From a checkpoint of a small mixture-of-experts model trained on Wikipedia: 8 layers.
Below are experts of layer 4 (counted from 0) of a mixture-of-experts language model. Rows are named router (the router's row for the expert), up (a neuron's input weights, with its number) and show model dimensions 448-511. Each number is 128 + 24 x the weight over its row's rms, rounded and kept within 0 to 255.
After each expert's rows: "mostly gets" lists some tokens that are sent to it at least half of the time. This comes from a sample of Wikipedia text that the model never trained on.

# expert 4
router [115  76 139 141 141 126 121 117 167  96 144 116  79 138 153 135 126 153  74 153 120 130 134 140 109 165 156 153 118 150 105 107 157 125 134 182 142 115 116 132 104 138 109 118 121 130 167  98 172 127 127 121 118 154 100  98 137 130 163 159 138 107 114 123]
up0 [115  86  95  98 178 112 107 138  94 102 132 117 122 126 105 103 158 125 122 114 173 166 151 119 105 118 123 126 149 103 155 136 170 129 113 158 149  92 124 169 190 121 132 113  87  99 118 112 140 121 132 127 108 145 121  33 151 126 106 165 123 179 112 129]
up1 [136 139  90 112 135 100  80 110 142 149 107 146  95 121 108 122 144 153 111 133 123 146 100 136 172 130 144  79 128 146 126 128 102 117 153 139 140 117 121 133 108 163 115 164 129 118  70 132 166 120 132 111 112 110 136 109 143 102 169 121  94 113 121 121]
up2 [162 105 172 128 122 153 108 123 114 137 115 104 132 129 126 150 125 118 140 143 107 139 108 115  83 151 119 114 114 113 161 120 161  79 158 151 151  92 134 162 130 142 145 152 119 152 125 125 175 150 116  99 114 191 137  95 152 140 134 135  79 121 127 133]
up3 [ 71 110 158 121 134 157 162 161 144  98 129 122 147 160  95 124 100 120  95  90 156  83 106 118 163 104 141 115 150 147 130 122 121 118 126 156 128 131 158 131 154 138 159  96 146 127 162 113 149 102 112  91 118 124  95 142 137 137 117 133 138 129 165 123]
up4 [129  85 102 133 167 162 143 118  96 106 101 139 114 174 130 125 123 138 122 133 138 155  87 147 109 119 127 107 144 107 112 153 118 166  98 124 110 136 150  99 106  73 140 125 122 135 112 118 139 127 145 129 182 146  91 129 129  92 118  98 142 102 134 136]
up5 [111  87  85 105 151 176  96 129 116 133  78 140  97 102 140 156 117 117 125 165 130 120 140 122 104 136 161 108 127 167 157  99 109 158 109 141 115 159 137 117 118 129 115 134  59  92 143 136 108 116 100 132 144 164 125 154 104 132 139 132 154 128 135 110]
up6 [ 90 130 117 156 126 141 132 145 126 140 142 121  63  81 166 158 125  93  96 119 141 108 157  97 165  94 115 151 118 141 133  92 119 141 135 128 141 116 117 147 133 112 133 125  85 121 141 137 161 113 130 142 112 162 141 124 131 138 140 176 169 118 136  94]
mostly gets: ";", "};", ");", " ;", "\";", "s;"

# expert 25
router [105 112 137 105 111 131  91 146 170 124 109 120  96 159 145 119 132 148 124 136 114 113 185 117 134 127 128 125  82 133 100 121 162 142 114 141 169 161 106 138 120 136 107 123 122 120 133  96 149 118 151 151 128 148 136 103 141 136 157 129 109 123 136 111]
up0 [139 131 116 145 109  86 121 136 174 120 121 174 109 114 116 148  88 152  80 153 162 153 124 108 105 133 145 126 136 111 123  90  93 131 143 136 142 138 117 120 137 123  88 151 117  89 152 133 158 117 114 128 103 131 152 146 134  93  99 126  83 120 128 134]
up1 [138 136 127 139 142 143 135 130 109 141 122 105 171 109 137 146  99 135  99  92 113 141 131 178  74 136 110  85 131 134 141 135 111 140 125 183 140 162 113 114 144  89 138 148 141 111 173 117 124 117  99 172 162 153 137  96 141 143 104 115 169  90 157  86]
up2 [111 122 166 118 153  97 122 102 151 121 139 112 124 193 125 101 153 118 122 116 101 107 136 157 119 153 173  96 106 125 143 121 131 108 151  87 106 185 139 169 118 144 106 137 132 130 119 147 118 126 165 109 156 140 161  72 133 146  93 108  50 118 110 171]
up3 [159 129 126 136 116 126 171 138 158 121 107 113  95  94 183 147 116 112  93 130 123 130 112 143 128 142 145  92 133 111  82 108  89 164 160 127 150 156 120 121 131 125 101 175 138 138 195 179 107 121 148  87 120 137 148 110  96 114 130 113 109  90 141 166]
up4 [171 124 148 102 152 119 129 166 170 116  97 155 163 113 142 150 139 124  60 129 132 146 104 122 136 119  73 130 138 173 126 168 166 147 150  91 152 131 120 118 120 135  99 136 163 107 155 135 135  93 118 165  62 142 169 115 123 133 142 187 102  86 123 106]
up5 [148 113 106 115 132  80 141 141 140 141 160 143  95 154 118 111 158 139 149 102 122 142 142 113 111 177  69  97 143 159 120 144 101 156 121 120 115 158 104 130 154 139 140 114 132 173 146 159 115 187 161 136 175 153 134 131 107 147 132 134 132 158 143  95]
up6 [119  91 188 144 126 161 140 145 149  93 130 169 120  92 126 171 158 121 128 124 143 137 137 113 105  90 132 135 127 223 170 144 128  77 174 150 140 110 108 135 122 155 115 119 134 103  93 135 153 131 118 181  58 128 145 132  84 195 157 127  94 113 110 132]
mostly gets: "|---|---|---|---|---|---|", "|---|---|---|---|---|", "|---|---|---|---|", "|---|---|---|", "|---|---|", "};"

# expert 3
router [131 106  97 129 123 121 130 143 150 131 125 124 149 127 171 118 129 174  96 131 128 140 150 106 120 155 158 127 104 178 107 136 173 155 130 136 121 156 103 135 131 110 112 131 116 125 150 156 148  87 164 137 150 131 149 122 131 162 171 129 105 134 137 150]
up0 [ 84 145 111 145 122 151 109  56 175 132  87 122 143  81 110 108 135 159  85 140 167 150 138 151 181  94 138 121 115 110  34 155 116  98 156 101 123 154 184 138 131 146 135 151 123 125 166 148 102  98 179 146 134 181 189 145 102 139 175 184 153 175 140  84]
up1 [139 134 114 190 111 144 137 171 129 113 154 135 141 116 107 104 123 143 140 132 148 178 129 122 129  90 107  94 148 130 132 110 166 117 155 126 135 156 104 120  96 139 141 151 134 131 124 148 128 125 106 116 108 153 151 143 155 142 134 137 119 117 144 177]
up2 [163 111  91 120 137 123 114  94 146 125 117 135 104 124 125 133 110 141 131 128 127 106 109 150 157 159 140 116 143 141 117 137 114  86 127 127  82 100 155  89 114 115  74 119 124 116 144 145 114  96 115 150 173  98 162 111 168 117 127  99 129 112 117 135]
up3 [135 130 137 135 144 117 140 166 132 130 123 165 117 119  99 139 125  99 100 133 104 138 121 144  91  90 125  79 129 118 138 142  96 118 116 116 133 123 132 128 132 124 167 106 141  85 155 119 149  87 156 109 173 119 130 119 142 142 113 124 140 131 109 141]
up4 [136 146  86 148 131 146 105 134 105 122 133 133 175 129 118 143 125 155 136 147 159 155 126  93 112 109 102 155 106 158  91 128 113  94 178 122  95 159 176 104 117 128  99 124 126 120 146 156  95 151 128 125 148 160 142 152 126 126  97 162 123 109 126 128]
up5 [ 99 139 167 145 151 111 120 135 149 134 143 107  91 107 116 124 139 169 103 135 147 142 162 123 153 150 142 134 103 196 115 142  68  85 138 129 157 136 124 134  89 129  87 115  99 127 110 154 101 153 109 141 124 163 150 125 135 121 139 125 120 116 140  73]
up6 [159 155 107  71 117 164 109 151 118 105 137 114 121  88 106 115 130 144 168  89  95 145 122 132 147 145 105 121 129 141 149 121 145 139 147 121 149 111 151 127  63 129 124 120 131  89 129 156 169  94 153 127 146 147 117 126 161 155 157 167 146 135 120 104]
mostly gets: " 2015", " 2017", " 2006", " 2008", " 2013", " 2009"

# expert 13
router [157  77  76 126 139 167  95 131 142 145 113  93 122 120 145 132 141 136  84  93 147 171 133 119 130 173 143 138  87 162 104 144 151 128 138 137 162 145 111 129  96 134  70 104 106 108 129 116 133 139 140 144 132 162 143  98 121 141 165 126 120 121 131 115]
up0 [151 121 116 110 121 168 147 134 137  87 132 129 103 154 151 163  95 124 144 152 142 139 157 164 170 128 137 111  89 170 108 129 127 141 123 146 124  93 117 107  95 143 114 167 117 107 104 167  86 138 130  99 119 139  65 136 153 173 142  98 162 131 120  98]
up1 [132 104 107 145 136 130  99 100 146 147 114 133 103 113 110 127 139 162 144 118 122 140 134 150 132 125 150 128  88 123 133 179 128 172 151 139 175 146  41 149 148 143 146 146 128 112 131 145 120 131 114  64 126 141 147 113 148  85 143 113 139 116 119 123]
up2 [135  93 153 193 156 136 116 104 116 121 147 134 105  90 113 160 120 154 102 116 119 151 137 135  89 124 125 124 134 121 127 149 129  92 119 125 155 143 157 131 128 154  69 132  98 138 100 126 152 144 131 114 120 193 133 103  98 140 129 109 132  73  71 130]
up3 [149 105 142 138 160 117 115 110 131 116 118 122 169 119 102 109 127 133 133  78 159 131 125 136 133 133 125 142 136  84 106 114 152 146 137 121  87 128 137 125 107  82  91 142 145 117 140 139 166 127 120 144 169 190 132  98 111 129 122 110 110 140 106 111]
up4 [153 122 133 177 107  95 155 109 120 139 167 104 142 137 154 146 122 100 128 119  92 126 135 121 135  93 104 158 110 131 129 159 165 129 111 140 117 132 157 105 142 162 170 166 143 171  96 127 103 189 161 122 131 137 143 161 183 136 127 153 136 162 136 114]
up5 [154  78  89  99 110 132  98  98 168 168 166 151  82 155 126 120 149 124 123 149 127 148 136 121 113 141 119 150  95 149  75  86 142 130 121 108 149 110 124 115 151 128 131 136 111 146 132 132 126  91 145 136 113 106  83 118 122 146 101 104  95 170 133 114]
up6 [157 124 120 109 116 112 113 144 131  91  94 153  88 156 133 124 167 159 130 166 146 110 154 106 110 171 136 160 115  92 131 143 131 114 169 125 130 162 110 129  99 134 114 106 126 180 118 143  95 126 112  86 120 117  98  94  98 172 145 110 144 134 133 112]
mostly gets: "ó", "á", "ș", "ă", "é", "io"

# expert 0
router [115 101 145 155 141 148  90 109 158 132 118 147 114 149 158 142 148 139  98 128 134 146 150 114  82 175 115 145  92 125 109 140 154 173 121 151 176 137  82 107 108 120 129 101  76 113 127 130 118 109 150 124 116 168 102  95 101 165 152 115 147 139 112 156]
up0 [124 158 130 170 121 126 131 158 151 107 131 127 109 151 126 103 131  67 128 119 141  92 148 114 101 133 134 171 138  94 138 122 125 104 130 103 166 128 108 117 164 144 118 100 129 123  68 135 119 136 123 136  98 164 138 154 116 125 110  53 158 161 152  90]
up1 [128 123 124 147  76 142 141  91  96  99 156 137  97 166 105 137 156 123 124 140 111 151 151 175  89 106 145 111 116 136 184 137 146  98 129 181 150 125 158 102 158 108 132 142 116 128 183 118 108 114 116 147  81 164 120 143 170 149  95 111 135 137 136 142]
up2 [119 153 140 106 152 138 131 123 132  78 138 136 164  89 131 151 187 116 131 133 117 202 103 149 125 114 126 131 136  95 131 124 119 130 147  98 116 158 137 129 101 141  60 164 104 153 116 130 151 127  88 112  98  94 152 156 131 141 117 140 158 105 105 136]
up3 [120 112 132 173 138 117 109 114 122 146 137 196 125 149 138 142 131 136 129 135 127 143 106  81 150 135 127 138  89 135 144 184 133 137  96 121 137 122 140 154 160 110 140 143 105 126 102 131 156 107 105 140 119 128 128  99 105  89 169 153 147 117  79 118]
up4 [120 104 147 103 148  91 136 156  60 109 132 120 130 126 143 107 117 171 145 109 135 134 164  93 125  93 150 164 114 107 153 152  63  85 126 127 157 138 144 112 165 107 155 118 111 132 133 148 120 120 102 116 108 112 139 152  79 106 141 134 113 156 121 174]
up5 [183 140  83 132 135 158 125  87 125 101 149 148 106 129  98  79 112 139  99 161 126  98 136 121 138 134 130 104  75 121 109 137  82 121  80 172 109 115  88  97 128  98  90 160 140 117 147  93 117 146 101  96 127 109 110  96  96 121 100 119 130 145 128 112]
up6 [102 124 139 130 135 112 124 147 114 125 172 155 135 123 155 149 130 113 147 124 112 102 155 130 115 162 129 129 130 123  95 150 145 163  85 123 170 151 152 106 129 120 110 139 103 161 146  82 121 103 120 117 130 127  83  96 143 127  83 117 110 114 138  61]
mostly gets: " and", " &", " but", " or", " against", " to"

# expert 20
router [118 124 126 122 110 164 110 131 162 127 114 143 158 125 168 120 177 145  73 135 112 161 129 116 118 147 137 111 100 147 119 123 129 168 134 106 144 111 106 130 109  97  91 130 100 145 151 109 147 100 125 135 132 130 136 136 143 138 139 125 135 134 135 147]
up0 [ 93 141 177 128 153 109 113 131 128 101 134 162 121 152 120 134 127 131 103 157 127 169 140 108 113 110 138 150 106 123 127  77 142 126 125 158 120 104  99  89 144 124 104 104 100 188 142 129 120 152 144 145 153  62 105 117 156 163  98 129 136 150 117 112]
up1 [111 132 113 125 111 132 118  98 110  93 136  95 114 108 120 134 121 161 127 151 133 100 119 180  99 120 133 147 121 149 136  80 138 140 151 156 130 124 111 111 158 156 126 119 102 109 143 112 117 148 122 136 157 140 156 164 125 147 109 155 133 176 125  91]
up2 [160 120 106 144 138 106 102 115 124 129 140 172 110 176 137 142  83 158 116 143 141 122 119 139 146 128 160 135 119 120 113 103  99 160 161 152 103 148  80 133 111 147 127 146  96 127 143 101 134  94 112  77 135 110 125 169 162 131 100 108 147 134 165 113]
up3 [127 122 158 167 153 154 118 111 132 103 100 104 113  96 157 125 167 150 127 122 160 142 141 143 114 144 161 128 109  93 128 163 150 137  85 103 116 131  71 125 139  68 146 153  70 146 148 112 123 106  93 120 183 113 171 120 117 110 133 134 107 140 106 130]
up4 [116 166 113 168 139 103  96 174 142 146 120 104 125 148 127 116 111  84  73 112 134 121 148 134 116 109 163  93 136  96 137 146  98 156 132 153 142 114 136 144 101 129 111 119 120 145  85 123  89 142 151 126 161 125  76 152 141 148 138 119 155 113 127  99]
up5 [136 104  97 123 129 143  93  99 145 165 134 118  96 168 130 153 171 129  99 158  83 141 124 157 127 102 142 132 140 124 119 126  93 137 138  98 107 113 175 129 109 118 165 146 119 114 139 154 145 122 104  93 148 150 151 107 117 111 117 176 115 143 130 137]
up6 [155 131 126  82 118 137 129 126 147 135 128 170 153 131 128 122 182 127 100 135 105 126 132 128 102 127 160 136 142 121 153 159 111 141 126  83 104 105 105 164 128 105 131 125 103 111 137 103 135 122 144 156 156  97 137 107 176 178 131 138 156 130 119 116]
mostly gets: " Racing", " Stadium", "berg", "ić", "kov", " Arena"